config = dict(
    num_hidden_layers=14,
    hidden_size=256,
    n_experts=48,
    experts_per_token=2,
    d_expert=144,
    d_shared_expert=128,
    hidden_act='squared_silu',
    moe_layers=[0, 1, 2, 3, 4, 5, 6, 7, 8, 9, 10, 11, 12, 13],
    router_score='softmax',
    normalize_top_k=True,
    routed_scale=1.5,
    balance_loss=0.00724,
    balance_bias=False,
    router_z_loss=0.001,
    init_std_router=0.0319,
    lr_router=0.00131,
    vocab_size=8192,
    norm='rmsnorm',
    norm_eps=1e-06,
    tie_word_embeddings='early',
    optimizer='adamw',
    learning_rate=0.00182,
    beta1=0.9,
    beta2=0.99,
    batch_tokens=65536,
    max_seq_len=1024,
    train_tokens=363200000,
    max_steps=5542,
    dataset='wikipedia_en',
)
Below are experts of layer 4 (counted from 0) of a mixture-of-experts language model. Rows are named router (the router's row for the expert), up (a neuron's input weights, with its number) and show model dimensions 0-255. Each number is 500 + 40 x the weight over its row's rms, rounded and kept within 0 to 999. Numbers have three digits each.
Before each expert's rows: "comes after" lists some tokens at least twice as common just before its tokens as in all text. This comes from a sample of Wikipedia text that the model never trained on. Tokens count by the router's weight.

# expert 13
comes after: " (", "2", "3", " which", " in", " who"
router:564462493566452531462477461531470469500511521447547538516577500495492507583460516424471454507562474476450436464474536567450450453468481445487449423554463539559416562442527498512458464501521556449473485491450482478512523461490500517527570538525482546546498468461475524488539417556460524537431527485537539500477541501529456513516465499487576494481529472456460525476532473535510540441544504559514465463546569461531439541465536497546513488553546435490462493484502582457485470473514454522558530563452432473565504525561470546489465441560458470533454479546509466531482549543510424541477468472461453524452483518526500437480538471475436545451470485508512444473440445446529502546555541437567552502517479538472500474477554558530460517555516413539516481567518538511478482436440501
up0:535502513497492589550410534570542465494504537492531475531556496488489526521488497537413482501505463523498490486472496439456472509446533449557496438563454548478426603504497508510423549518557473508540552486534493526575581483577475549525553505511515559494508499462483531488475518524429482523470583532512521476495516505564507475534499538444561511471491483457465467417494448543496533483585495455442540528597457456481437433477542512531514519499487538542452460448529461479506463469492489512506537540513482445518499542462470502528520457508533547516499491513495460460506621555510500537448521500443531582514501497548454470464519552539501519466499479509568540578484564429543484514489506433560468507479473545483479550518564580532512567513522418526460498592502506474478430544567545
up1:463510522468533536480451526538518454496465540475532593508486521491454478567454507449436471462549449561435433454475588448461466466454433477425468500542514563447499540467584515500488450479548535466472511490527507479543530469591486552545479532533512539522500453472460524495502478578461475537532531497477495495476606519558462477460486454462574472456556472502482512438530463477504519470463522535601533476543470447512495513484510529512485486556519460456494508556467522490478487427565499570538537473496434472544470500539469550412476461570469482544441464521432485551498531498502518496476522482464481583459470537490524456500500582523436569448503485511589441474470441463536503466555551532576503433463568550435495482471480522516493500508516476504532439469561514534465450474490551
up2:585514525570503463468477485506456436490526499449522574523480510525481482559485575481438505482588513575507497485521450490434491388473512453547450533454588461554517438486504522472444514519475507441470441523458441480520485481479493522524504485597521451430516518497480494529502527458500440510520521530539493450515504424573422490574529517520536487526512545436496475546509492591464461494488456486489450482504561480485518447485519502535518483494502502507513532541486550484445472435427493473468438530412524466568464518448446523507530520453485566468483467551425412480455487523446468572481528535499480459493440430483523559464491420526420522447481512491512535504444475516522433470560496559483459489467445486403439554451479469509467457576507450507540467517498488481473496529536503
up3:492510498470442498503486583527502449506426462495524541535470565514508460519559498475509474498514536575495527477540532480563465462384515511538454459588556499444531614523517578474516489476573544519495509549476489562495533476471541506564451477512530512538514491508490471410589517495502531513505479510444480480455464535492491472555431486473521489465531439548521539525504472607536469496504511546529498480469477493537508549462618577512548474573445483540434544521490562532500510472500552552465471477550462557521460555499453510454509446541481463448402443461471444495525552539452495531463510489390515547496461475464454505495521460473467502455539593495514475491525496481484498515501544532528452513496543484506546438492501517563469519519542454435476387510528492486455551481459483
up4:549495529549526522434505533542463468505495501539549581505534427485451538469524524420505497508521522505436436537508421551424494430444496462528502439544433588507526533543505524424457447524482560536478466458472538527487464512549554454473545511516517479481438478437506621511500450556394442583489506466502558538472487464538462528448509437542552509525503514522452541489454492537451513475504482487481558477495555527535443503444530422510491488546486468477516538452471488482481513405516493511531513573450493447531545516495509536510522533522485514529470555530461482542484503549545475490539474495473488493522425546559517475567527502444502510475544434460541482471456461528479528523518525604517548482437399557464469498550507490470471534502522539507523464491530530588439543433538540

# expert 11
comes after: " |", ".", ")", "0", " a", ".\""
router:516464533542451518461429506558458467548456531457531560511516486528483483547494530415449468424554447516480479512468513514476483496430443405438449506547516538553452537450518488470460472512564579450504477480466523465537506455508446517552534555554492499533454482448441532518515465543460512523456548549586554529481519493529447525479459488482528472447559491440457499460540465533523541438473550529529507447543534480519483515496552496562456439537534432477475533535512543428475486461578440480576535517468462472543494524536431523453528477572456487520436584533478476547496535533470448554478504526453437509455478511470553423437563474583431536472476484466517486476457479485551531470532541447521550460535488540468454461498553531491451538527514448547506447527537538531475489456489441
up0:463545583597507506518512512598482512539512515436486588464526472517483485560479578519527517469539515494480505440516501490513478521464539487448392569505485511551564530465489425481472527489490535436490433505541477498500536492546512475575486494485575500556447473524499528549478454562499457511485542491521488501461491537536465497437449511524471486488446513566508537469538449545466549530474423516473532512490479505565490483443522537560536487544557441443490462544477486503421496474538483482504567516479436520526465472588487541499523494586436447480531493537446376562524490467425449435527532443483471532533530552486513515471524468421437476473499515446502492436529489483497487474544458424510463508482417460464524430459492494510492538568470491538488551497527585578474552489484488
up1:552468533500507515435422546537488504463467498488544558528493428536528575446508530465500483486510526509449473461509481485464493543446492537400471518608434592576485576439515423533513481464505540473504483478502456517520488497482535531513539560494529501536490505496487521481504478520435572520512552444635573494534562564540513408475460526534476543485439439538455530482487443462489512497495499488522558500508581528483484490560516489498400442493582467466428454482493498378491507530506496516503518531496435494557494501483520558531519488469489549522497525524486541524506473558521490461492526452527455528480479618523410492472554559458520520492544509513598476445503540469551524468518511470513523503545498574455519515530513502511520517536523511485470457498584482495413464511526502
up2:501477561522527470475554526487475402459482516424500566481425541546502546499457495452464444534477524452511482546517453511490528536525500481534397595496456444537527536495543454457476488526596442538487503495419471434648505534495554482526492482569534566469491479515419456497516476487470505554493497489570497467491548503437535476487499486528518518523488503480553447537508423507507516474466477544548514493447558519526482527547491512476447516458497478502507510539528562441521545374555498504484560531456494485526454473440487495427579524463458511507489498544474571523482462518514501514563504485406473515503536441469485478522535455496487566445462475497522426425514509447518490419511450453541499482447526487467484411451510504480539517549524467552549484482540526512525544535535567
up3:488511515562518518482431517526465505401554469448546559535434536490493527490476543528406504493487536614491510489498511528420455461490494526496408474520496484526459488484546534451502410472514480532511471456463480516511567458547509450565459482558478529489457536444489545489500520530555484540446523446606537523511541504496419520568521462516572489547516478511508474526478521513473553464527452532495500508577553524532450513486550465603543435506529523514468525417490520472541535463494478467512561608512458497483459552507398497546501452532451555557498513483460501524477503456455507561463514464487513501496415536441521539489521438491481529439441517521525464548538513422490521506474452504505526505594484549523446487539569566501473530571486444527535501557500507493470464443527493
up4:496469498528509567497434500526421491530483484488490584543479508570486500548459580507500473507549506508517496513476456580479455495461488468448464523521518515584524564509549500433400464494509504480436458503472500402478499474525527568555536610587424500524515468471484486457526472530521539510405475531467495521472538528531449502459492493474539449483541518500467538472540473503472494468493500586536538456539532450503486496563547551558519424500602488501453545474493494410422448479459496486483529553425494509465481490554478541433563460551418483522441528553455464530464551519525488499537507463501458532470498508491499442492543502546483556453479495475522470423432507452513564554546536481527537481523479544520487458481581535537491515577565466484519481513595501547518478508446498

# expert 4
comes after: " the", " of", " with", " by", ":", " at"
router:471468572528460551485458475528488456510448497443516508548508532543455473571452522488448456491541452527455458551468541489437465437450461476468459473536558547527474508466533503495443444533541559475483473488497516485546541461550480500604533546558481486531469492468461531489534446552455524499442509468543556506471500486518440485477454542386543484471542497512471516473545465516528509447486549516573449459543504465528483546497553504510489424532510471452479510512525547455511504452560439503556552555464435485515482568551465525468512460581445501530436552518471460543498497481464441557475527525479453510450452526567512469444536445488448529443464455477519437479462462470547508555518560494550566476515522545457432442498526536544470463531569468549508453565547589518464443423463474
up0:511517479438472470504410532510453552446486467485540520535454567467497496530472530489507478539473537585531466495431500512431508495461475545433478595537442528487413545436499502445501444502581522536490459511486555481543514416471543563506527533553418457526481545492523526499530508491574456511526500503534456439514537545488525467495476444470543538457497420503520555479540477502502557523531513550581544531561543500558409467458415452490473461483477503418509470518469537433418508514507485505531513458501440519453460492425474540478588463468502471471558450561533502425494527505495489543550486544423459497424547526552495473496495482441459470436505526498493503464489474481501456520489430460558489547544470501507538521467454514470488510552486418495503477488508485583577476462527446
up1:470499550510502517540514546461515495514474432503506501501502489547463529566528555432478507466490552390545499431431536476573480570435503514478537535554519489481502564542549496503511500502571527527480419556534471587509474496511536561542507523466553497562560471449495492482453395543445550467491591481483442524522495517514494506455493505486557451469497543494470480475459534507565491493548406514432504529531466515530551444488564577548469475477460551542529577549481517513501515521487489538487459475527494542516490497594465514440479403546475484519510521479454513517482539447578435524445481507468518551512528502499517397499466543566510512467455493436559521448472431462475528409493491460509454528501439494424467509499530528455477570495539506448526509464542486457454479446453459
up2:531504554553416493489463500553419501525439469486503530482585539443480470498544533465531433482489516546438452478516527511492483451427470532476483474478570529555526555451511553494451436530502531485482466559448494503516506519526542541484535544542508497617430537427480536492518472587488508479461550508535516515519526512522444454450415523495527443496562404535465540503515463502543491492575518523495484472475546503554485476458497517544507439590521479375445562542506504483442486486514470471550492511437470505423503602496412488440531468518547486480490494526478534518481543501463443517496507571459476424462439516522510466553451536456438527450501524552512433428447459502475509518530547515533489476521491560545489486491515464477522569565544503558500504527536568538514533509494509
up3:505486536501525567455500428503466477435455487473541565475511467542450487512502560512524475487550570555515464509468594505473466441478468450496385565534511571476475562435572461517425464470538497512386484497480511501539536511490499502501524466477476528549472528437487504502531457533508536580500559512534518517488578514510471478495445467408544550420468414449492483497550466468560549499538546544488470502600482429523477496458468519531468466480508475457428508476526552485467427470515440570510470539491455467498436512600488547491476424492494510521501439590484529501532521486467467521473537477450440445474493509525492421475528542525439532460486452535515467426449492443522502476550548468557493489522521537501487491431499532483496480539546468461585502535539513549491489490475493
up4:503501475536517561533465456523512449521502479444493492494545546463438543594549563466517472521566515518490511526491531548434433476454427446515480497478512504499416511400620504491508520446535469492457481423491453501507477522453513551462518543538509532539558521523500550504427416509463501521537530470522553549473534509505421502504472422525526489428546524508410478481574506467511534514528551524544484445554537399534414491552531500486479486506542499512435478564549479482447503499552429571513512486471524454601457519499565563447512447534436442480536483578479471491450553479429488556521499487520513495518480520542533495513488431516506502400461471493452509485524508467481524499506575452515490506493461513483478495430538527495520478523416444517569483525505521527440485479540510

# expert 22
comes after: " ", "1", "2", "–", " in", " September"
router:549436524547459540495457481554430464489493513458526544534528571500459481541447566487414452526571471568448425539449503579461460443427490492475462478568530516497499537474551512493461477510544518456477462544475474456546536482551473518516523502512455491551453492450432528497561443537462484516474508544548541517464577504528484480490477511442535474451538461513469530431546498548526534422522519574532461456552518497487450490512536495531522510534553439467437546501521554466492472445535396507551541519467444516476497535554414560487494395513479463492436502549447485533509540504472491539479493540475471572470479508574499482527539487507422539463493472525533490494454450420535519479594536484512533456480452523491480506496519566487497493521540447536553447590516524564482507464426476
up0:512519535509425525434452465548466449499486584495489512451475442511508562495490453454526426447440461532458508514498563504458503480540434469494523478476433624538426509520529546495484453472565480490500514429468539487562547497527496503572573496556462443539471483463443502456544525499429524538417531508512473528477538490490460493505483444451487450464598503466450443510514460484428465531472549524552520440533547461585485547527519527459491486551465437455520461454523585459471555426558488477492547532513490445517542480513549459464414530530483501554446512558457502485470484467539567515442523481493509475485437554534445487466502472514502500484465508475499500508462485440576481536505527531522539505543512503509521476528536477571405453434538497480523496523535545508505513468411427
up1:489488496499444605442453421531394449608428491545543509433451507484438535480473525530517446480462494458502497532508510436480511504512422486482470508503447549567494480406559468502505479493513528471425520466453562561496513439423490512500599518521528529517544488512447495443528477527423535558510570405543512497538557487559483461530429505487532526486504522499522472448568452462508601503493539534517502513530526425486489562469535491497412449527495465455509526543566463447505437487507480481540537538478462457475508532520481521492499510502459443523457458553433514483515475507472490518492457468501441507456485578442476468496536538535455507478425527445497424467497523500527535502532464485527551461517455576491517463521549504546475515481566487527559467525499518458544521448550445
up2:537476497502520513408546389484437408629500580480521479464533539576441474518530523524523447496489504507492538557469511509418523535490431410499463492470448546517461478452519522461500471532532546522462514482500556474502513484461484500505580498560516504555518486483413541485493486519454519543443535497561532521427547487536452575471437452442510454460536408466496504518574508540490505560484564498515440464542509444540535530478493483499469435522499437546502476551547542437442501481504508536415508602476487449485509492502534532491466498525445476530454498574481515496491501474492467532441496477461487556433446546491477459480483450546482506444465538463465522478432485465505546550572544526498518516563481494532453488517526422510445556503506526525538482494520511486499489443453414
up3:482525496521480470464412520469479503505478527454539507514487542506506466526446515541543475503531509596547531455495471532503437433517501488511461525507396520543398488463551528542542426484520487485510586466469471451510480474516468426469524543478531471500479564438447441517565510530531570524458524511483506526547530453584457502498488488492518475518477506402517449505567556431519518503527481533454405439539555480560465502445447513584445489569531503505562441474504548424535503493490506461565500507445519461551536447580445472507496548533485512532523554480545422514510483461530525527540450467540519522492457469490538506549514458593451528512473494443487402551482486531501468455476543565496553498544469538545413465502515492544468459589488517498441514493530542530490463457495526
up4:514476516480461503500402485527470571615470509495555490514559497458507556488534561538517485522475529482506461564523561500484511468524509508495505478519486579595518443478554529528527488511477531448458484505439569556555472496536461472477474467494456498496488532502490451438511424473457461493546556414426498475507577585583479536514429562613538512464473463483565436453550543482540486542540546517481471482500474533522499542506483555484443506547506514450481518470543456397499533554470503507556425543429548534438451564511395556489528536504501506515509547479476552491476444576535490510491472424484477520482457534541500506489507516552553439475508570549509497465523411497438569471522495519521516458514518469461497512499466500511519481510565460568511484457538454482461458520504488

# expert 32
comes after: " (", "-", " \"", ",", "|", ":"
router:541468511525432534459487453513438465547479523471511523557496552542467440567470534485428466424527508530447404555469502486438478449462406435490448463533536517531484518479535486507534474497565476475490502519489460479533553452520489543552611541545510495512489516457466536451557475547454544541463575483549550498450541530496409497478455491444545483461559482471444492433535488540522509442522514522493441474568535462522469533502538499538480451562539470459461499500526551470520470464567461565531502557480445448461523563531491508491499454559454522517477474546495504527495571471435503544485445510472472497471465540516551444491522500533446541457486471479549451442468435473564591522551591469542556460483461537481504480499538515494442468554556459527524459563545519499500505449443449
up0:471488512545509504540397531486487465543556524505495512538584452546461478443502506481375452494473451550528531512479562469517503527491491481486518495486553544507538515445565589530502488438537516513511539507499482444504578471517514522564543494526448551508534430460486491533469507496452601502449532475569519548471509482511523486523504505486502496489562493498438453493503455514569532484544576472515449427530533450525442539555556551509508518505549518546430459534598452508458562438472496520527482497420471469494504488477487574470507492457473420490522529553474519501492529478519549506460511571446493489506527515488427455488503503553479489506512458543538522526379416436455484481516469420480588421492466582501445459501567505533539517520536453448540526542510534514514565475444481
up1:583506546536451513527518494492530485493495457509488522494474466523495450518509531508506463451534473516468393550528429469482493414515504484554439514584452559542523518505475469508511527526520491448497517476477421492545534470538529515498571518469481404475527544392517489457500564575461560581485570495561548431512497555492453447443445499470477496488528516495472475480503435516504504456504518489443531499498502511503520488457510522558468464580554431472468480546477587553549480509549453548497464548525466421510516600489523505557494476559437578471504470520509462516445507437448512557521445517502508528487432472508520517491474499523403519477503479501500488450492468534514614533548576519503529495423444520441474522544557437474434541550561467466501497577488535477506539509517467
up2:512431590535564574428433521498478497597462538513493486520563420482511469450489564506461471492511447496486516497506504544467442555403514520520518452496485506554490517487554531521502462510525517541518530432531510439553549547530556534472499509489443539536438445497467521444476462574429453523462554501534514535513476523530518489526483525420494500467515467467420484519534534540500529486504573486539468409459534420574471509453541482503546463512474488523441484495579510492457471459481458505530512560436448502480481529570461509487495483484512483540450520494418488531465567488520495543504542477469457531500523508493542398450487474447473592478445494554481464440425427436526445449510486536530586440466470554485437477506555458484531475485541461557531506508515525566444497483497503
up3:513453510472525541497327520435468528611437544494544502492507493467430524472420507456475518535511458560505452489468529499502489521489486443490485485526431482512498568539529464527491457557529544499510509449564490477555478517547465505517556450512410515469457424498497493536494472567507516550459532483525441504495488481555519458531499486440586503437552466449484530517495499529527518460521498508534437448491500548553505509485512582499551520450500561484452559548583476515411434508537466536526508507511496499455465473560455522455577532504502509542468555549449509481488528573516458568511512430443512511441495492402571438490508486449479496470494534530452498523478476449502460483561389537484512465497561518500499545473547493504560427502559509483582489510512496501499515486474560
up4:447415545524484495422455494483415419475462490490584593442503528536478455517533541510519439467550515585447480476484497458494542493526406500483487518432542542472544489463501513535490465477563552561429464535496549530518505473462449519559492516493520530493516538548385462453499506580502541512505414553498454549498553481541537515468470531499584481518592541499526479508465461512485512442501483545537514482488563542468527536516551570491542436518467485489500535537500535501509517440522529454472462489478516433488449513518476523484495483520460491568419491484489485489505484485463547491486532531507453472513502512393485463522560461495443496456516485514576550521519527523457480538501473551550474474559551582557562471428419513520511429549432522553570483480472515541511469486430531

# expert 8
comes after: "1", " the", "9", " /", " in", " United"
router:580491537521454530467444471546434469554464504433507545545536526521463462524477528464462451477571482572465441501457528517444484478466448466459451544541506523536465548456552516498466485502529553438489504548510525448517524462535443467541539546560515549567475528452459538458565442554467500552452542578564545556461538495561458493504471540475543460461544479442450549469534464503537536436471517562505429440545548481524472543471539458542468438544506472473442467476503542427497488489583453489553557493456427447503508556497478518454489480552457470551479557566461455537479524509514470547495509506477439517453477536524492479495563470578421533465478465451502452472461439451542500561540521494533532434528481551493466474478507547503490517564517441508554456556542538531508507461463465
up0:475493499530478498469532468499504499531437431471508564414477500544444454548502524524455391422469483493499449511550538497487464527492456442507515498480523459516531482450523545466540471482439499472470389580497506436470471528476443475627509505518440453505494506491461536522552497575554591509463463545555453501500578472539483501561521480551528456472584488468484524473517514466529574490445535541542505479473479436501526520493603525483528509444452493503427560557494513573478521492546518496489490433436546420436477480480414547526405530489504516503520482496538440504493541499520517527436482528489408524504498440518525504484566494495441504522519505511496546478501532476479574508526510520488439464509503474482545479471484513611489497459493519522573438545442485533541552514466549
up1:465488545540414565515486506536539478472498465494418491500489492485448530566459458555529554576440507563504430449549466468509489420453464491507529561504444461558502519543515489484508450520484507514539509519435533556497550409490504587505538509472528490518547524504411522524497443573466541572505542528460526579524527428525504476466429569488448510520507435485435493496486483535458538512444577492511490513498458443474437431470569462482486508513394465469533523439503487572500451524552493498460502480570509505501524609488512513541454500493475481468492456515462572533473536513462523514454527506467473500515465431444515481582531521541480540480494556443512478489502541510554515537528567511507552542441453510517487516546464472570514509477601525530542464483507498464407514433526518
up2:480500523575521535484507513526469497512438475459458547550506524463477480530388532464473491509538450572474513463444572529509510464466467475482474571516489513480501583471535574518489465442542533486446506478456540531543497431548546514512558564614548490560505496531482522489513521496452484542505515517486520496517474526556491486500395479504555499387570502517480524504517438498459477480482587489528488467501466421577495497521539585498500455506529507459456513544572530462414545532558504513453553512454475522473480511493442566453570481549436437535426451541480456547449504530550480502468455483481464481470498529511464495478486451544446562488467564484507481527467518501533583537553492495521568435552449484517484453525475520514525506537505446468559425550542580490470500517515420
up3:548457522533511538456514475560473464503487489474507528531511484471483535508497558501454499524512461499480441534456555555421482483476449446525479515501494526582510520452557478494455484518589498466529520472431499477585519509527529511488563559539449514509451493457422563434511481521454488558480578554518487528503541509481469516525483491487510548499488459432435517463573499546536546437509547514574496450521515414535477502507529485519482493500503472457466526497553510497434582505528435510471506530524528439580504549512533523422450468500491506503455465527471529567437529509457458616526476514489457506518452498506439419459528441499458566451479449518516447514408475433517528513556516456566546395496456477496491500474611539577522512519535461510521479566515511563491436436490435
up4:471510550521465541438449549545490471575455512499471569518553521492488464544472505553496498507493446565443466590500571502518508496436469471502467567473466456496520530540518556502492516529556470449548492509461523478540590453511458626537530538516446504584470468472485569475483496536452542485481596569528502520493515500505472449450415540471517449499517489486415498457489482470452496540503538510513470441537484490571533517510514543492475522563484451504496557470547507454449514441549428492486546530499522471531495535547499563411523427480453456551485475519473406522424544550527557547500561522478523481434497544535489487555490506501519570469500493443566486474505475435536601488500516454535530478498477522493450488479569479548450443536550502530506512507555521557456500468446431

# expert 30
comes after: "9", "8", "0", "6", "7", "5"
router:515450507517485539447439453538454444560443498438559556488498531521473496549427544518457470447565483576470478530477533548458422455430449455474458469533507540548484539462563530473443464447512526459479523448469496469529505479554467545528533562541470510559487477474432529476527460539449520541472514541535561523460553516525444479456459542472541482456541461464461515439567489510515537479480510550501498486563498442552470512502542522535477473546522437435439584491508565447458483464557479525499505531447420462532505541540473533453501463527437508532428563544479472541501540546501453535468438495460455522431445543517500474482531424492437567470484484399538453464454495447562534478543540489567535435576455505498432518500510521501490492513514483548516500529546543539499480456485465
up0:489512544594524552414487492519476403461489475437531522454481510505473524504406449488412524496525505461479511435512515548455467447468488526444482486547427492553450536508574486517515397515525496452455519475466489484521482522521519489512551531516484531561498513522417458515554478466486538599468518518491562524514507539515435497491463488504511508453540558498492486451481458476536479449511478514543456534569557431475490578464553475488557467508463422511522536516463482495499507480553497453515515548500505477553517596506421549448444459466506522493481552523414489541553525487527517497483490501469490524517420507540480507469557545559508606505527514502520446507477543490549516546497545523576524513482568499424469468530537492483510529463535475515605427498603583503446501417489490
up1:521434514589489491475470450510518485512499501504517555507481520477482486576447527511423477498553468526505485495512467565453450453454479476455427479525481515485505493419521498504471472491529556509488450544504476430525571473520507484590576526541498437469449545445480476518530462539515553535462511493556533488413560506502484514462484497499533462485565511476490485456534421475476531523465483535573507510563527550519485528419517490581506428509519461421484451571524546472502523500533476508547571496407386483499453500547483475522461485512489444529503501548455461481487579486421430489515499547417487522509461537513533436444527519556492526445484455515504535502536551451529541521549531452575536492490497533522432477513591574522470459570541433544513511544551532533578460509522435
up2:520530512478530502475535431585450512523497558465530543495564504475493524514524489481497487451553500494472456460479519497464441457480519403480462493512449535551465488437557468512504497474558515453471464504524514479509528473454526486538522499531496490594466469487498550470509471531444524548502537441518573588450541491477434503510486494514515489473465477474421548479513499532487503503470602558522493461505462415603522498487506504521485420604533439508489502489605485428433430465472451492484458453476482475480458491521418567446560415533490437481499538531502526501494562477523477565505419458482427513479443507494458471417520494536499590402535504543502449529423472474541523519533554534556560448529502562505486492477566471521463501549538467481518464549496533513499513454457464
up3:452504531492468598460428463541418517536437519465496543533485476514490555470478533479501474524457501497505472554459509469499459492423492455473478495514508519578455544498544486438429439396521520436488452510515494524512565479526531471512514536520450502542462460483522580479558442459481543535488568486531545588486530498522489524475448465495493466486519501469473567475559470587548528499525527508571505499511495532529471499457544474575471452552572483495486486507491535448484476454479438502488549567474477512497510505623476455494516455518466474432444536506472436551541509516519392512561504487500523585470427534517488488445532403530434557446505494527504493470477506479522471539519535551552527523519435577463415512510528582545497553508505487518516487575586522525448478464520496
up4:520502472514469508478504537531454532412600528489469489469567507568509500513549455537462487480552574575492488506480505501521516536509496533429515465468428543525509443515472511519573448522452531426456522544438575511538468505553459549525471536454469503592482499472488512467530444489479497459450487485486504495480551553556489465537435509485631472545498451471339477428438501437490522532454494504566523474537465469461481552517526476541485541516458503464469537449531533437503434512508501576473518516482522442561533538543510530501469489472510460579507482500459531516502505505493497509466538498511453545469482506550409517479468544535510475508448444578588507540462511505477572526447509557478503499478555559495471483491455528491516549518493474423459511474483472546417514486415440

# expert 18
comes after: " ", "\n", "1", "2", "|", " on"
router:520450516537455513467467470572454460531539499446505560542542458561450491562450525504417451471556465536430466573454527511458410480451445440485465563536551507540484554475558498474447449488539514442489498491505444459518544470523472504556530562535445500544456502429426498491574455561452470524447539540581531523496537546520449484489467494448540486450543461473463490477536477525524508462521518538532494457576526443528466542506532487520486480551505427428460538424534539456475477474532434464547518539480483468520517558539422508460473442515485475526428521559476451551478559504450454565477492464495475538483425541507525458460526449546446519459481457466499483480494470442531556509541550490521570485491496507477445474466550545520506469553534459523536445512524546543501426492443462
up0:521391543534473501478455512538428456572497517517486597503487516497451510581478498439520415467562480463453472510471491554506459509495523463418481515514488530566506531461530545448502492510552528397514447514500508471571509510469503517549547568547543530524518410485457523442511453546487524577422524533533508485447497470528492479539472461491590421519548461433494524531598475553574513454529548532512502494516524495536459516480511512508531468524535522436397485502514507485517417460528448492454508531513455486466445517531465523461528462546436539530470522524476469548532491509452495519526558447527486470434457506542441458475503468543449545461470494489494463456501499449553505475518488517491495475507476584516440455514514482456439501534500420492498486507545588611511501513466585
up1:492409479519554599438487475542477531526484475477497551527498465476505475405523552500496522435532499478431433538508551465449518439470488507514522514567445521525500529462525535486506507534546496454514425474493566469531496465512491470449503491512568513541481551462520515502518500487453486524469568452453528494453534523521438518521545523455480389497455518517531482445591391515487528507578457498508466456552482494526485512533516474574496493493498525400475512593548517495473447486469414499531501520443505498442507499465397494464511441550507452552471579525453459481502540551414503583520507478466483458441499539455532485453539488481481545456510523437497538466498536468522462453578557499518519489464480536476544551446489475535468459539609450508541467544495464573488465459537508
up2:536474463573463561498519432525482515532448489496560471514554521522440501540534548569495478496558502533457504470550458508520477453475485471458502477520438637493489584482531476494514520531507600396451495549438496432487543402552487520549512466477490471564513493465491499470530449550501535523470491488580531501411588486565483535470437477468509449496518507464489534496484462572484478453530527556530496477571549473586507537505552502521484468525493454505505484527473535488423439532487427540499578554510455512500480537548545469583516452536478466501476531518498457595499501457460448526452503493421471532481453521490588517482505524549476505501465517553507476445515493429483500506609499494533512477568507508523489499460484487436479531499539505469502492575535528489484495484396460
up3:557483534493466544506546433549513466466488492448564459510567487499440499544471506525525447524479481548524544512606479494501478473513522505494404566524445518511468513538501489436490562447454568416494474499471397474517501460499563566583500502496524496546508459440504520418540481510478477569502571516558497539456547495515442448430463454462465494528496506476493546472494464502442596540455563555507523488470580453534512516558500438531569541559487427470541498488481494505419459536505471503481523524523556445433528494479525553550475469579484530458577465522489476519491486447456497515468431491474424467470450472527489508512542482527501514499403512487495562479477513501444566495518559587546493459567540518542464500541504444492443529475487459479510486535501533527579542522544480
up4:560484484549460512510520542511501511442426453497525483483439564501522493551445521552463516528562491474502555497524447517534485467492556435536498517585468501520434556455495470483527556483522489498515545481552492426486520481546561520557509514486457480517456572469535463505555500555521525524517514454534528459475535529524506509526503572465509536520474441475538506496562473517478521441515442581543472541506469539532475515496429490525544521465482500439536473514462573561500492483486529510531539555452495523491477511475481476593484430576481488434500471546551439489540552495384443593487394466456441594505492480463573520487481419580508503515466486525458506424493549418456567516500558524533515426454511458499566503490508484471485495614511455504456506555501577477533512512472507